{"n_layer": 8, "d_model": 256, "n_experts": 64, "experts_per_token": 2, "d_expert": 96, "d_shared_expert": 128, "activation": "swiglu", "moe_layers": [0, 2, 4, 6], "router_score": "softmax", "normalize_top_k": true, "routed_scale": 1.41, "balance_loss": 0.000791, "balance_bias": true, "router_cosine_scale": 20.0, "shared_expert_gate": true, "init_std_router": 0.00724, "lr_router": 0.000687, "n_head": 8, "n_kv_head": 1, "head_dim": 32, "vocab_size": 32000, "norm": "rmsnorm", "norm_place": "pre", "norm_eps": 1e-05, "positions": "rope", "rope_base": 71600.0, "rope_fraction": 1.0, "qk_norm": false, "attn_scale": 0.177, "tie_embeddings": true, "parallel_block": false, "init": "normal", "init_std_qkv": 0.0425, "init_std_o": 0.0425, "init_std_up": 0.0425, "init_std_down": 0.0347, "optimizer": "adam_atan2", "lr": 0.00092, "beta1": 0.9, "beta2": 0.98, "weight_decay": 0.14, "lr_head": 0.0102, "grad_clip": 2.0, "warmup_steps": 286, "schedule": "wsd", "decay_fraction": 0.347, "decay_shape": "cos", "final_lr_fraction": 0.0, "batch_tokens": 32768, "seq_len": 512, "doc_mask": true, "train_tokens": 261500000, "steps": 7981, "dataset": "wikipedia_en"}
Below are experts of layer 2 (counted from 0) of a mixture-of-experts language model. Rows are named router (the router's row for the expert) and show model dimensions 0-255. Each number is 128 + 32 x the weight over its row's rms, rounded and kept within 0 to 255. Numbers have three digits each.
Before each expert's rows: "raises" lists some tokens whose logits its average output raises strongly, later layers aside. This comes from a sample of Wikipedia text that the model never trained on.

# expert 15
raises: "N", " ", " to", "-", " for", " in"
router:118139120076182144124139137075138163163096115148135165138136095130114122078130133110126118156162104094076159120113121143127115123104138182084122143158105091123142174080119131095094171151143074108149067106144150092143107128132115176103130116137095107107199109116075177130119127188102115130107151169141089088123187148148137117136166183116149161103145085129201155158098134155107146200096092072145099134122137117130142168117112133134131145185162114134129104103144152121106078093157162092181204203101076117136138100132131075117112149082130148148204031083091114125071120115113120071123115106109095154170160179125176160089165115222122132119094146110159140177096181069101116117167073091126199150194114115146177130115094077185149120160127087178119099115068114125141114087146141

# expert 35
raises: "|", "-", "\"", "—", "]", "===="
router:086121091121099184158113113107129102156083149126108137131086108102062134139162172061135097158146077084114124142135083152082139126083208146111152100085153180062156110120124058092082116143132139130039102137153093087167100126161147116167161156068133198059112125156079075161161150137114154122103101125160124111124123115157156073125136128088065105099209098092143125166200120043113183107107132141149156136148186104097131139111168143099179158094166105159146176137030137108122143166094131198122110171101200125127084166147190124139124128143105143092078144097118142095140122119191107163129101088157093128084123153138131123143150091097164149118127118129136149115156094144117122140143166145166109153104156091121155135156127170120136093136128188169107079164106114091155108154125114

# expert 56
raises: ",", " the", " ", " that", " No", "-"
router:106147161105161090114157133172122155163155061163102121144132096130098145125122115102145115074118188125110141113128124134119087073136126181149096078139188120124117144121118120182142171120114113108121119158108138121067114113122157202175153107132160091153122130187173091163086100172158161135177168185134139107195152127144084091139143145146093080117097130115173110135105132153136126182113162141124084122129160102169180166124149133134138107106172046128103112143122128096050142165170127082179149131194102108074177085107122152153133101065104124213081111192101124111122135072173121169116095175087122093108163082136129134108091148099127083104105150092100133093092187147108126162186132144100143132180123131081075150155143076150153131101168047116149142115097067159036136113159157

# expert 43
raises: " of", ".", ",", ":", " and", " in"
router:184131105127050127161117092142137143135190071106118136133081119128188068071158151080148127145112097109026129103175134158122183105094073120135151113148125124161125074117139128152102125121163092155079125109058122137104067114147073102150133103107178065146143135159129068106141111120165154114118152132094126050069179150213147156113143130177163213075119153118141190204122128133147102110101086109131151160103126127155182144145135107139099167106167085163132170139149155154186172127102125103067159177111146100156134128117137038161151105161061166117197143177126118122080140137111142169145134109190138093171088102166119130110138123098117141168114129105118155137181096159146128095151121100093143139156135121148156113156181127129182108159163122113130133122095088165125160130120136

# expert 25
raises: "\n", " Although", " This", " After", " During", " While"
router:116140123141119067097135151130157067143156134131114085125158110144109137153103169058130132124130088175162160141126107148110186152104221123196127078201211157098144148083162076155088105121137109153086171117076134116085085108094164089170147135135095119128123077153137167134127112194155143144126172087091115138168164134099131123152106155162111099141188158089088182118084141088139124129125097156134121124160105145146129211147097113155096137066086072109130152100152112153136136124061086116078072134144107163154130152134145103144164140094087149063076159071112146138106134148116119095152119131127177166049123115160116109114143142189064124139117168180120138169121098139175168151191143131115093148092151109142147135105118129119117083059165151134119139127021127129143199118117140

# expert 11
raises: " in", " by", " as", " to", ".", " ("
router:132113144160160151125142115165107142116178165158115136153108124157114151112189104126136124164128071126178124120191137116110170143104048182125098155157157162133123133111082155105058188106125133176163076157086144090182127162153149144121123174085126106116089105118123169130103168160110033161123183157165184119070139117147113160132141135150126188144205182131129120080132179135069169150201130135122085147138103115152110154120132128144111131125126166114092124091137107162124116156208125115100174137134083146120123131120134105100124146150123102085204095139137135165122108084017135124120128043157066137115168123141142141144135145109137142115101169142101207128117129123127111094150111102184158144090171094135198184156163114189094138159086126186150191094105133150089167130161136

# expert 39
raises: " ", "---|---|---|---|", " Total", " \"", " The", " a"
router:158133109142118115117125148069091150125114104135112121128097163098114104104127097189138165134111063152073095182152144108130114136130165097073138107164084127102087123101145117135108088146198161081121114106117103141153096112146167163139103147135120167116126131107177172136145123104130157130128114146204120124137094180124149157123159111079055129166139120154118118103091149120053094169092161099155130176159118179022098183070188148122048120139075172130124110074113184126052094141173134154149196078142134119144167150159129224140132169145132160074128079119134107182097169136126151098121140096105111111104111084097136148118083133132134125123064159078090165138167090123072128130120169139154119153128158104151099135180088111167152133087088121174165111125132120121060112070196092

# expert 54
raises: "\n", " ", " —", " The", " 1", " ("
router:127111115176094140113095137165180126135127169111100141122147119160163108093112173106141103136142090069170154088137132176136144141103142077161085041133081132146106167108112109158207166104123138119044097115157082110127111111158105138148115169119124109111107125119098157150153125120095108133141132160119106110138162137116110135160093133107077152115150148111139136129096079146120119068178140135129116141181107152176131178121075125156063153136095092124081139146218096144116167109164093065140086112074124103141096133126125255127126144156017095164190135027087161164183141098169173072147069125137128180116169139127117160151131126158144158122104119137146113152112096142085074139047132145127114145134182144144126106164133121120126136164140127124109135148156080140171156082129154

# expert 29
raises: " ", " in", " the", " a", " at", " \""
router:160151138123148150141182110122098156072147162158161139160146114136147117171141097138121097173131150105090111067191138128125178144160076153156127130146119171110144150126113144137184141130165142136152116072069200098142101114146138121151113160107127074142121116107149117137033204161167108096148105203157138088155157096177074108087172135087172115093062114179168107133093094142173105157199116131116120107103137144098099105043114104132128154116176142142154119123154151139143099089139129112141155145086089132138140131122124078136122138126138114150086098098163094163091140041171140131149113117080147125112088214120195170087112179127105110107120145083133091163141109133098147136135178195168134111168112117058188157159111194100130158117102107214095107166155122092115116182088099

# expert 33
raises: ".", "formally", "ro", "maker", "ty", "ent"
router:104138132108098159126117107114141147153144109135107107121189162109108156101075185075122098091111083066123144106081093115118105139109203121135129020107175061145159127099131139097161131149162155083094045105118144137147157127157078174108137134065101149106099084185119131186126126113127132134126191106097183163117181155140156187149097114078095166126148073083144162126221164114117208107136058110130151123158160046091119125138141147084131090094146112131132156129113181144118148190115109136114087147125154112120073116165106148117141155142072127099117185088102120158140148123119154150139154121155099163031061139157152118105164116143103136139136135160154127162161165170116071151092163125179140097112128121136127151135093092129103117099138120150168164110089077104093067136135169

# expert 9
raises: ",", " (", " in", ".", "'", ":"
router:096145139098112128137108140140101105113107126127071165148100158160079104110127114103121096105107168133040107110105102121173156161155114119148144100147025120090098167126146091123141094206061152121079139115123150089111089111160088142121117127149214105184085135160160155076118124113166103095116140094155067099136116153108133041118154139153156146064165100123108130099065129119153128086105144129103153114142175107161108165149187108085115132146075169105149132153119099169173143080076120131111110154165104090114112106089116159128121135167108114079099139141133228124117128081117122109153146150092135126171164149095098132140145060120120153130103111131096107138199197135065140074139145140089112146092064126162138113139170072129139098101170158155152111118117156136084203040123190

# expert 6
raises: "-", "s", ",", " and", " ", "er"
router:119113135148067146116106144081137162151171134129055150131089127199101133088140101159098146162083132175116100080143127120159124119142076160134132135171162118166127129106138154148060125166112178128089077184132141117120131157123089215099194136136119159141125109136098129166160117079152116153111141122129122109174142157099150105134152129072077096123170133123142067111096120153154146138088147120144130135127197137022107115142114153139125139179125117126112121137071131139082107161057142150168189181142102152172081175093147127102104104133137255084131094104147137050116149122161151081130180127151106109193092118164103133169164117074113174123099118121070111141167074142129154089151082106093139086111185109147135095124150086082141149137143149165117111105155181123198162118136127

# expert 23
raises: ",", " (", " and", " ", "s", "'"
router:152115098184109132142091142110150120116082139110088150154136168082123141112096088156151078131115180117112139064091109158143114158118094142138120107095108148124133095131104086141082081151132108132151156080096152131120087113118097143148135079118112120102120102201185162123127079114116075111129214086122081104117129120103092119138128222186114124164072149090085177095123088072066141122085111118109142113154080172151134192119125113060117160109075078147117061119137173163120147092105125147137126112126165085147162079123110167091102124170143092107109156113157162131130150084150136080168080166122127123145185067160122158094119099185141094117185146130155140110122161196151107093107119131097046133152055127120104108138140056139122096096107171092110128187176072116154123110199184

# expert 24
raises: "ly", " name", " and", " ", " history", " team"
router:107139087145138125086177117088173084142137133127110124117158128096112155151116150091110143187155129095114138157136115105124196047120174129135143114127115073107119079127164086081151078130138119117060125231136111131111174079190090070133132124093142164097192105082129046123191113135084122133121103154113093166130176148172198054094127116109052133170149066200114115093106068088170093095105153139119140109176126162137123082151181126128146137130122130137100057185150134116159156092099143149113117086177119151130142152109116080172102109149120145138139125083152156160141124189088118098084107117166162107144095095104070132150143124118192150117057128121070112112136115089073139153126132090172092130138162111119134143132100120132110084161124152147119169108127107130115059104067102

# expert 12
raises: "new", "S", "A", "R", "U", "ever"
router:092118116169152137078092125078082098157131107117030122138145124136118096147129187095145111153120107138132157147101117196109111147129154108139109172106120080159134139109164140088218102139139107090067120138117129113119120163155178199133132151073139120119140123165150100107125127167114125138112143155191194142065092174133150128174132157127125124104088080085121037073161153107114154105214113147160136112104140108136124158120137118170133134040095093109071165112070174118111146185129088126144098110098111136121095133115114051162128166125066084126116150137119161127167123105110122150099158102116131142123113125093089134069109127077105082091170128101158137100098162141024118160122118218182122090139183126091097134144080124115097107122093077118118104149164178123166108102136186

# expert 53
raises: " the", " addition", " this", " April", " their", " response"
router:113144098122101162090103130161103136224147120149181122128119095122139155046143172180122115137095098071153074158134142110115144144134120159142146131045113122137144129105073114105201139120176107165148121072131128153131137101129122154093167116122039103181159099174139101165150128143114158126152161151106096158160131141118093161118081142163161121149123130131121165085129138146148169105132145171128164107141117170208162158156154111139118145048107184095081152147161178146102120090100105167071104095109102135137087112122127087189138149139015152112129096101149136191144148128094143179121144137127125088072131125180125110102113158079030170104069060060108130129060119146163170150082154115140077123125096105143143110157144109121137176104132127183148142127125117099068155141121120

# expert 51
raises: " the", " a", " their", " both", " its", " this"
router:109118128121101124116123125166109131148139151126116158148137081093148124134156174105091151114136138162158140101079117134159125168139158149108136151086147179047118216125094156107213150146134158108149163104144107118096134103083138090110159109176092166156124112225150170124173102189137099134127100143141111126138087140100092117125092135123093120081143134115122137133193152146165121082076171118111131105140154111138160094109126138134101142089130158119073189103160237155106100198090134127106163122136167139084086157114136109115124075130106146180199035125158114125156107136102131164102183155168115110098098115144108088059129112134056127056085138065120145166076140134154158120083130109087085129120030130127176155153101093122101159125125108110143140113184063138104194151123112

# expert 32
raises: "s", " with", "-", " and", " alone", ","
router:155123136139150104111102146127152109045082167150008151155103121116161131129132112151099125169159138151194081136099086135101182174102226103073129162142070124174125126120130150121058116130135130126117126149081136166136124184117089097114177114157119131164120141167134054147102128133154126114087125116156056118115144132095129113166152163137228155091105131138121134106153148121114135134065100078120094119142175162093136077086141161149114163121126118081115088165093054087168118142127103147111146133108137153123139110139135098119090116119072114078145082096112168125138190141194105118122122110135089111134125150068111168108069168149143179134127124060156143127133123128169127057108096177169141137136043111136116119156122167128120035121169150084179141131125136112136093149090184

# expert 41
raises: ".", " and", ",", " in", ";", " "
router:089085135031127100132130094095110153182104106130146136074121099107158092135173099124098139185096115118164094132155082117077094117136155174081103125134149122077119090126127100120120112046137094155175151161130183145116129170116132184115081076154163120102095121182069107164110139149107144117176083093136177180122038141060129120165113069104135081220123111119144061159119144121091139133138103133122100134133095086090131140164111108140125101174159163174158132122138105135127071196167121158171156121110069114154139059163151181196085151166129121174179099192182058108148138169150163095136135122108139124110125122135104165085162118167178122114166094139082142130116151132124143163117141128099205123105148114111141076122117125137148150110117134120140112088183136117168102182102114

# expert 61
raises: " to", " the", " it", " in", " by", ","
router:148116107115169112200160110168111089081135133177117147115143110184114164096169110161103107154158109142074093117115120158119154164105179136139103127116136114160120110128155158125168101132140120180146141148168093132162091059155144105114111124118151144126076122080153117166121134116112151116122110143157132068135150094177134189149105126121181129181109245119172159103092154127068149070161139117125135176152087136130110067064133133076154118124116108113111221143198082133128119130223126151082139166120132107122154175171108094090099194141080097098169128218114126137104120217154119192131125112135139140126123159110161072120130121163191151194183135106171121106140107131169127099125137151144112127113147095139133098125119143106119100177175160139103114136089221128105125142115193

# expert 17
raises: "s", "a", " ", "m", "y", "n"
router:115092118125099153190154124109105154187101160092125110118117133101154131089125105176098124087058145134076096143132166140142098118108128067102108073133131105096094137093150072150053152171132130110093062108159161101094115118145113171106175114164151148142134071180144139126125121098130151088108154136153105092204139072117174137138135098144084122173121135119142096108106048186110115144089142151144097052146130137130085182086182113108089156187126125136152107149116133116068131120145106151167194158133096105148140153110095174108153138116190152089066051162098108144136116118139059049175149075140114161193141114152106150075145114084115094127097114120045134127182112201090166130169096106174128087109119110164116121133071133166121152126106117143116145100165195134125154097111113

# expert 8
raises: " ", " family", " first", " new", " own", " last"
router:135181160151119070140113155120158105089123138124086144135107187085129142183145182113066174137115193122166153116135081146155163112120138141135161171124132080082117088135114132176138163131155187113159118114142107149141149149130160125114125108184129151143107131037128119173100073147120136170150068087165157162142183090141173115121128106010144118096117128107154153175072027139178127130153151158114117087166154134128092102119088132130154079134086058140130123155149078086152145112080121194124116108101116112096120198137144142112096144092150095092085143039128154166157129184128111096131129210165143119139156136150169108184088115157105100166120121142088073091098163108117144123147106107121180121114108099158111163142044174139132087166122117153148129157143180126145117125100089

# expert 26
raises: " who", ",", "'", " of", " and", " with"
router:136158143163158099143091122143159071110068111134075116132133135098125091073060180103182190139092147223111089085130136151115156150123133121144182158116143083129128103133188094152058102120108129165098122079185137134088114170109096140149132171107093112131080093186145138119085137095206163121110080082136100114053091140133109117142118160150111170159110174126094160185143113078134126117100097145144096130134129082157105147109159104107166085120160158121071042108025107151126148112141130103174108131140126110147143104207130194124150138140120104099109125136121084136158147179093140108139095162138113098135091078140121154130081142168109125137117158092133095114236103119193158157156213125147155116153118138122130145178128103073143169139154144112157133122147170142148160107096104

# expert 10
raises: " |", " (", ",", ".", " in", " on"
router:140112140119194095132058133141111161089105130134125104164133089165093127074192110139114133141119105087090091134128097186124135133123091089082138115176113102158141162106154149147148140120090151116156079136129135142102151082093098137095124070136146100074146159146102078089135144135127137125131097130117137149129154134175122096081168147155217106094107142109070132113097083181099107147075111082121123205130132098125155135087180118120151150173208147131140098169192092124126116164117103092087164167116149115172159127106085065121126095113172200114136095150104146141085161117093127165119198175124092136097135172109169061120138136075150127173202098148097098221077109101186113115200128125150133160117096108094114142148171150183144119143155108149076123145059140107152109093180077

# expert 21
raises: " himself", " ", "\n"
router:132125092107076088087152116109165126175095110125115156104131128126131136105135168101131099149151081074195178115170151142140154129151084108160115023118098128165110148165108128156224151112155124120066068143154072150091105116154089105131149198082139152109098090135087098113153147136102138087124110113106159142190122153149135165142116165116108166141157182148105176146099117108120170141146147138137129157129108126164135170108088129126078140095085069090085155108231100145126143078130092097138173099112140105127113155120138217161135081103124062172155138095119101073118124084151153124164129135120182169144148148144123161118099139147086145138146112055136164101095099096066080141074188150138147134143249141151161127158114107186109114131167111149122054146142118139152119117140131

# expert 63
raises: "\n", " ", " which", " This", " −"
router:141141099076147105109131158096137160153150162147160125120144118159153120174119143053102063123138122050129139099163211108115164111146137127086118147092091136154146117094096169104159119100094128116115077147192098106139136139191162093101114109080058110156119153189096121165125126198080139109172069125139124138136063168123091142115109118110048127036143112150138108117160124177105113167124141092122155128140128130142132131090120138137081122198095056138084153087178101128131164147202085099092165163131180118125070125095077211124102062143076121155146100125098129133149131119135142085108127100171104174149124069141135117150121085163118121118134121073105101127103076115124093130115174117124174123141187089158137119161137145160082136127057109109132089132149122087202066106154142

# expert 13
raises: "-", "'", ",", " in", " ", " and"
router:111125128116132181179181138098188114190101104128076156106145124134142174123156173124127091103145158202077141124114119140134106112116091158127142119185106155082123169098152202134096153158120132129093076106176118115123115124110103127155159102198091151140148162095121160105148096069120114138114134149148123100107167144120170093120128091196130113154070248117145130095099125149135109105093096118136143035108146131132111192152161140075124145164021102136184094137030121148140134139111159141143135128121155117161154169085091156124119140122108118083163064123103112170088106157147131052164130114137140166198204108123093108154185098128156164144140133130128157137139065233134164116144141145114140153134060138139145117154103078126121131146086144135082106135116150115151117100120129

# expert 47
raises: "===", "==", "====", "Professional", "The", "In"
router:142148194119212091196162129025137131168114087085156127112112145158151116125117077134095123089080142109091133200116100119190060146191163128148145115114137133156136169125084163137105070138164130154116122103167113117138182076104162133116117090176144134140146129132062169133168150123111120105176148139125118178156097128094128102121133110141071097161125073109238143190145106154147120122111162142129105178070213134167120131185144104121126175118123129102161158109089141099145104144090114159108146129143086137139120093160105158179150149176132130090121169102173130125144176090111093168142128093130077127137127138137159109128092145097109114114083103109124146135144072137163122041150158070165118115192164153173161136135152150113075092110086147124119182083125094194106082125143100

# expert 44
raises: ",", " in", " and", " (", " by", " with"
router:095152152114127102094146155137130112109105076110136128122088098160113110081142115086128148190161122135079157109113159153132129145100177130211137126118131116118117073133119105093154117149117148117206125130155115149127100140120147080123109098155128136146153128127129126147131103135133104189129082126140114173138164153208156058109159093166128109136068142113119154143159129084099133131136130098126118129119170113087104112145088085110206151149145145138124131095122130103167155128093120062086189164120120142106025139188142061069144152101166166125126092060130137142095142115120100142158129147189144135157103110083161108166170155089160195031142112119085162164095096082094118106147068092154115115161144069092103141135161093114105089076192147191106144118159196096198194104090060

# expert 19
raises: " from", " to", " in", ",", " and", "."
router:139148121127128136156099075170157126123137124143128148134091156105087106153141062117136139136096149029077074179127121103171106132104075125122119106108135133178104152105113103119079073131137124143117160150100106138133145164156128093075121103123125183124151158137071148063082101202119139081153079115141138131153149135125126112151108100163212094142151020133117128129066145088159152160115106157118113183139112124120124180138096129085165141172197111105131057149048132127062079133097146138165134070132094129130119122151141090141165176114050122110194073098104143064115117145112099122104149141122126093136103125110114158160089105094119105093152142059148119121137153120122133070116136122030133117082067123130156137127144109091170111105099071156168133100052105114111104096175088

# expert 60
raises: " also", " not", " a", " ", " never", " considered"
router:103154159138068105140099152112112105114129192115118127135168141164142103187163146141196127070103061136229147150124159145094142126191030148123142070086178123179081096141164173184070111105146105125150078139187167113139105101155086166176157131117126142121086117150161122101145109160154126078130145084163160122144160095180110138178141140108099075150098153119119089131157117116091124166184098124122151067116134107151118146082164160100181171115110106104189062133133137129110136122085141143065156102115114092124120146112139096148148158148187109069134154041144100149149083161130095161126127143147116141100119147153103143158123109094151126116201145170104122152119128104165142166084136140146147138088099163119064124164142108135118150096142132124165155123114126097059156179175030

# expert 34
raises: ",", " (", ";", ".", " in", " of"
router:170098164126087102161093165160155177119093164111051155138154087148167118071066153190106143101140096217170088124134094130101162088117100096083107158117145124180084143123126089134065103137108146145176110106129101162163151145129080128101127157120144134107098146189101152155107189134166184132105066167138146121138127141152177109133151165105139151118100097107112122137139145049143104097179111140107108174094108091146122067178138079162148137047152150115099132137147059120208164207112098108144093143117107147121128116173147152191166071125152157067141141199079130129128149157137144211175115102129134111187120122111157142081170144165130104147132098089155178120109086106106106090165111120148108115166194139127137138112149123119132099133170137085115159113144153185160156161108151

# expert 55
raises: " which", " although", " including", " though", " respectively", " but"
router:144124111160136118096106127156162121169145115117143126116093138180121087081161125179097131093139140101080105092118085107098154111104070151127129071094128135116159105096124198122083112119137112114118139146116106134117183139129126083106117137070130143173144113164134065106136140147103161159135120112100155142081156125120112093125117120135174158156110161119120113124133166026043125157177129156132164086118128107151156157118098088152118115068082174128118127074155162089147108111108114144095137151107092122122158103111096088159122147108057083044089131096096126090184111150118094182130181145101139153063136151127173117161153113132036100150078159099121166108185106163010143088148068141130114069142034151129133178138115163110166103073103124086155123103155190119129109178123177

# expert 0
raises: " ", "th", "un"
router:081134106107148128126136104101164158150105109110078131107099057156158087173067118089127142092145108171165083071090132104112163149078051148134136080116096095130138128089116067146102145091099133101090131097145169106136099160079147138110200169085110114077175098131131159089135122122100112128107084117125123133085104092119137098125166131140127123105162151114140107164097152076081117136141108134126097093146098149126148176091144172130164124066135132122167117124209201124125075132135113139140098147091131143160123144051074053080115200144065048107096098099151109112112093094080109136097165117129114151105126146108135128154090094116072115111098094178086101144172137194114160084137084152212161195140116134106132101150116152098155075099110063100091136127103165100089123079177112

# expert 38
raises: "able", "list", "ary", "table", "-", "chin"
router:122154111092146144130097121139115148138145066155157125139113107097127197110172134185133143107107103170143140159145114145149111054096074084089121126117097153112129146126138120157099098103143162137079181165111087118141109188105133174171097174146117115111071123073156143104164102181165182134138139136155171140093132090115113119111120078118072077136142145112069135099177123063145092163073168155151103098106078163116081175197074151154144146142104139169126075136120117163126131122151131136173116206153102143066123122120168072107126079100130123174157152143159188135194120179081112151122095178119156131092118208096168169184174116078173088126148155123107115185042179110102137165146173121120131126180186093088083151124173131113160141092137093137142146080132122157160155108125129

# expert 27
raises: "\"", ",", "s", "land", ".", "'"
router:085110117144158105143075142101141101204163171123157152142115103114101134161136132108151052121104114148121092106093118149145093098111128154086155110077043122127098149126102080144058077119096136105099122045121121122190112170128125132165091143074161129108154138116088158123109119110073131127157179134071123103121058152139030065148146150160125104146105107126084155168130123123058095199161139132144134225173087090107115178173170135065147120163153150156181131127151119172141104117102117150109126102140185139160158139133094164175160182161135088168193133105132115107115127164118088033097113127092135137092145133172089147142111103104132117124118121120054145136135165158138136149143109116074133096131033124145143127142171108110106116087130148083118139144092156100175157146149163

# expert 46
raises: " of", " ", "-", " in", ".", ","
router:147100143144156119113152171161101177066098118151061139172150175195134152134109148113100167128073110152156130176154126121173112129169117161138151116119155104142129051127152133155101130128140118103182134155074162159099186136101092202112115102106183099177091135090081113024165117120135139139149154146120121161118110115160106153084132110131171144158123042155169120187086127174126113170100157119125128150154126104116112093138083128088111122101089127107053125151143114089144156130139130140135157115112110139133115113153111050119137117122191117101050098176163111163169105138228112161112152058168149114144080210153155093134165110050153101166143148119117132104118078107138124100110110061165151080139123116091097116138196119128135116079135068129129132098123119146121090081073088

# expert 14
raises: "lan", "ed", "ly"
router:117174128059111162119104145135179144189167141145157123117084135110154144180107125154128166106165145126148155134162138092158163131115164154076103105114206160134156122104099133111106070123087171116082105145148092124143136094110173158141126126124029107152149103083148195124136111150160178113122100122153144146183102128078119128100141106121151047111139038159117117137146208152095169146118158158127137145108136141117131197107134158129072121168066099144154098070063104091105121150118105120135125124142151163161083162148117128170179139110093139087152130099131123143125115134136090044123114115095176151078144148143168132123142102103052105116148149175146112117143083092187153152135164149120148104116229094135150108104124115126166154101168132129120131108000118058130118107097097

# expert 36
raises: " the", " a", " whom", " their", " both", " his"
router:092111108099095102192117112141083084133147114147168137117160135139094116178118161209094167149117066115165124094114111117127166140124203180152139199071177135133113155124160186145210152168158138140151097154180145086111161126120118098137131114119163106154102110150166140180132120155055160133142075124115150114153107113124119135100120080127151148172049115148104196128187118097158151132121130142137128085126108059159126158140120149162108134123083228117131070147237148139146119181122122133221159114168155103131139094114140104095142122144048094122112094126126134126118113084122141167107158121092114115110151145135141080072113140165118171090154089098129114131128120091141143101114125163129099141081149165121193093129142168182096161095112128134141141149144109153048165179134204

# expert 20
raises: " latter", " same", " entire", " following", " next", " whole"
router:140140111113167093115159144162143114150148102085144126103179114169144078165123129109131110123167199157144169136104161133138156096171096069181145152109196117161116122133112146094179195139192123085165128134146080158152124083111111112124083174156128161192150082081168163144139121094152144119124187104076129165119102153111120110124134114166105099167072102132152116175199106130140118142132141098130102113127128116167149133184098175137165130126085185102067185143203210137175146066080104162080096102078096109161123125147113166104181181164145122179065133155122143078178118113129164114136177095072116140150138096122113143106087095099149090099079077123144074102102118109119154134082127091139121180130080139144187159163107097171094132122090096088122166069131121183098091127116122

# expert 52
raises: " ", " a", "-", " in", ",", " the"
router:117157146179082172193226184109163131085132160126163121169146181173121122132126040174149116152165140119129123134127110130099117107154117150144149109116174047112084153137143172152077117085133027108132110126106085158119126145129081180150099117141088067046084112154154099137126106156124104106121076123196160110138135167141096073098123091136075100120182159118148122128167093132118128132158117129122127141107118156136136138108123088116134134133121114168135077162219178076105189126112129207136151062094112104100134118097143116143148102117151115116130148104161126086145104193056120088139104147142172145109102134145106146159091192154144143193140139146086121110051149087155118073107102125120136158152099153134085128122099137096109186123128113159161135177163151067131192106118132

# expert 37
raises: " from", " between", " older", ",", " in", " other"
router:164129146119160178145155143114077155173114159088103119133095132127127134110155129080102190105112177144199107084110142101106122105139166113047116110130148137117121101128166082150109155151136105147143127122100129142124118182077136082211155109118188129139119130054103101101107172141113154127155086047158177173189120140088150151110136111096204178165127105155157140183082083125124078136054152126140167055114120106162167146118132102175096089103112112117093147136144112155128116149129122128135114151120159159140092140108114123169138129147148066100190134090127177157132160106085159146115099154147141114070092106118156159167033177096108135098158108135113091107112145104115120134129179116176119111081000169127074094141048140164119125166189127088124128104137141128182134147132143

# expert 30
raises: " ", " A", "-", " C", " G", "s"
router:146154108125152136140173140088084084146172094165189124103136123161080111101125217198143096110138137152076141168087119135099096076145155123120155115129148107076113160141096110131136079161103103110152083184159122111111113101132104167111177131110122091155117099145186204180088098099156104218132174152156117128053167174173164142125139111139076150161075097160142030089142109120096117143155135122131154072122110123085088178103098135091097111195102155116148068137154183133086155152151153115143161157130145125102144133107117165166112096098094153091137132110133116172082133075216137114124102156131116084124187128119157116081160127133151151103121121080167121066113070121091152109143118173153128102114145123107151098138107141175150182157125119215118119135153100109062097099092104

# expert 5
raises: ",", " ", " and", "-", " in", " or"
router:093135115116162081110152109107153119112114094146128129101157125104100166139130081082099124139089174131165106157112165137140150112123213135129135122133121139199120123119119164113149108104127131143136100129170139129147166166101155101071112177118159151114161124072117050116159132178092089155113152227133113109126172099079168211106153161119068144075123080119141132137135037142088063132089166117146120121147136173171078063111070174115117147125141120127161095141108074149119127108104116134062096127146095128151106153125112137071141118111104136115137041221122139149117123185144179089132127108169120110184114120081152109186092116117089118176162157099083118061085144139090132149115100089180155158121119135109138143119084142099128135173088167089103134078119178043176083135156125

# expert 57
raises: " other", " others", " they", " the", " ", " a"
router:107144110093146153168124141143102148147140143157104127158106137070127065186105135167103123108162167114206145130184112151129040130102111142152083178096172086142132118127132210083112162115132135133194133197150102095056115116108179138155154156147140122143162132194146096143145124153125123142142143081090108123130126114151159120112129107133064140071104143127114105159153068120095102160187155146140105088106038122164130159151075121189147140090153189122160146132073193119108132165133134124069120134127134114108060103081121071122089153103080102056023088106086152120134134065086087181075114100130101118079162143128124128144132122115216112126134147126101110133138141136123144153118151155121114097110132107105153188122191103149127156145155171153135095171085159160117151123138166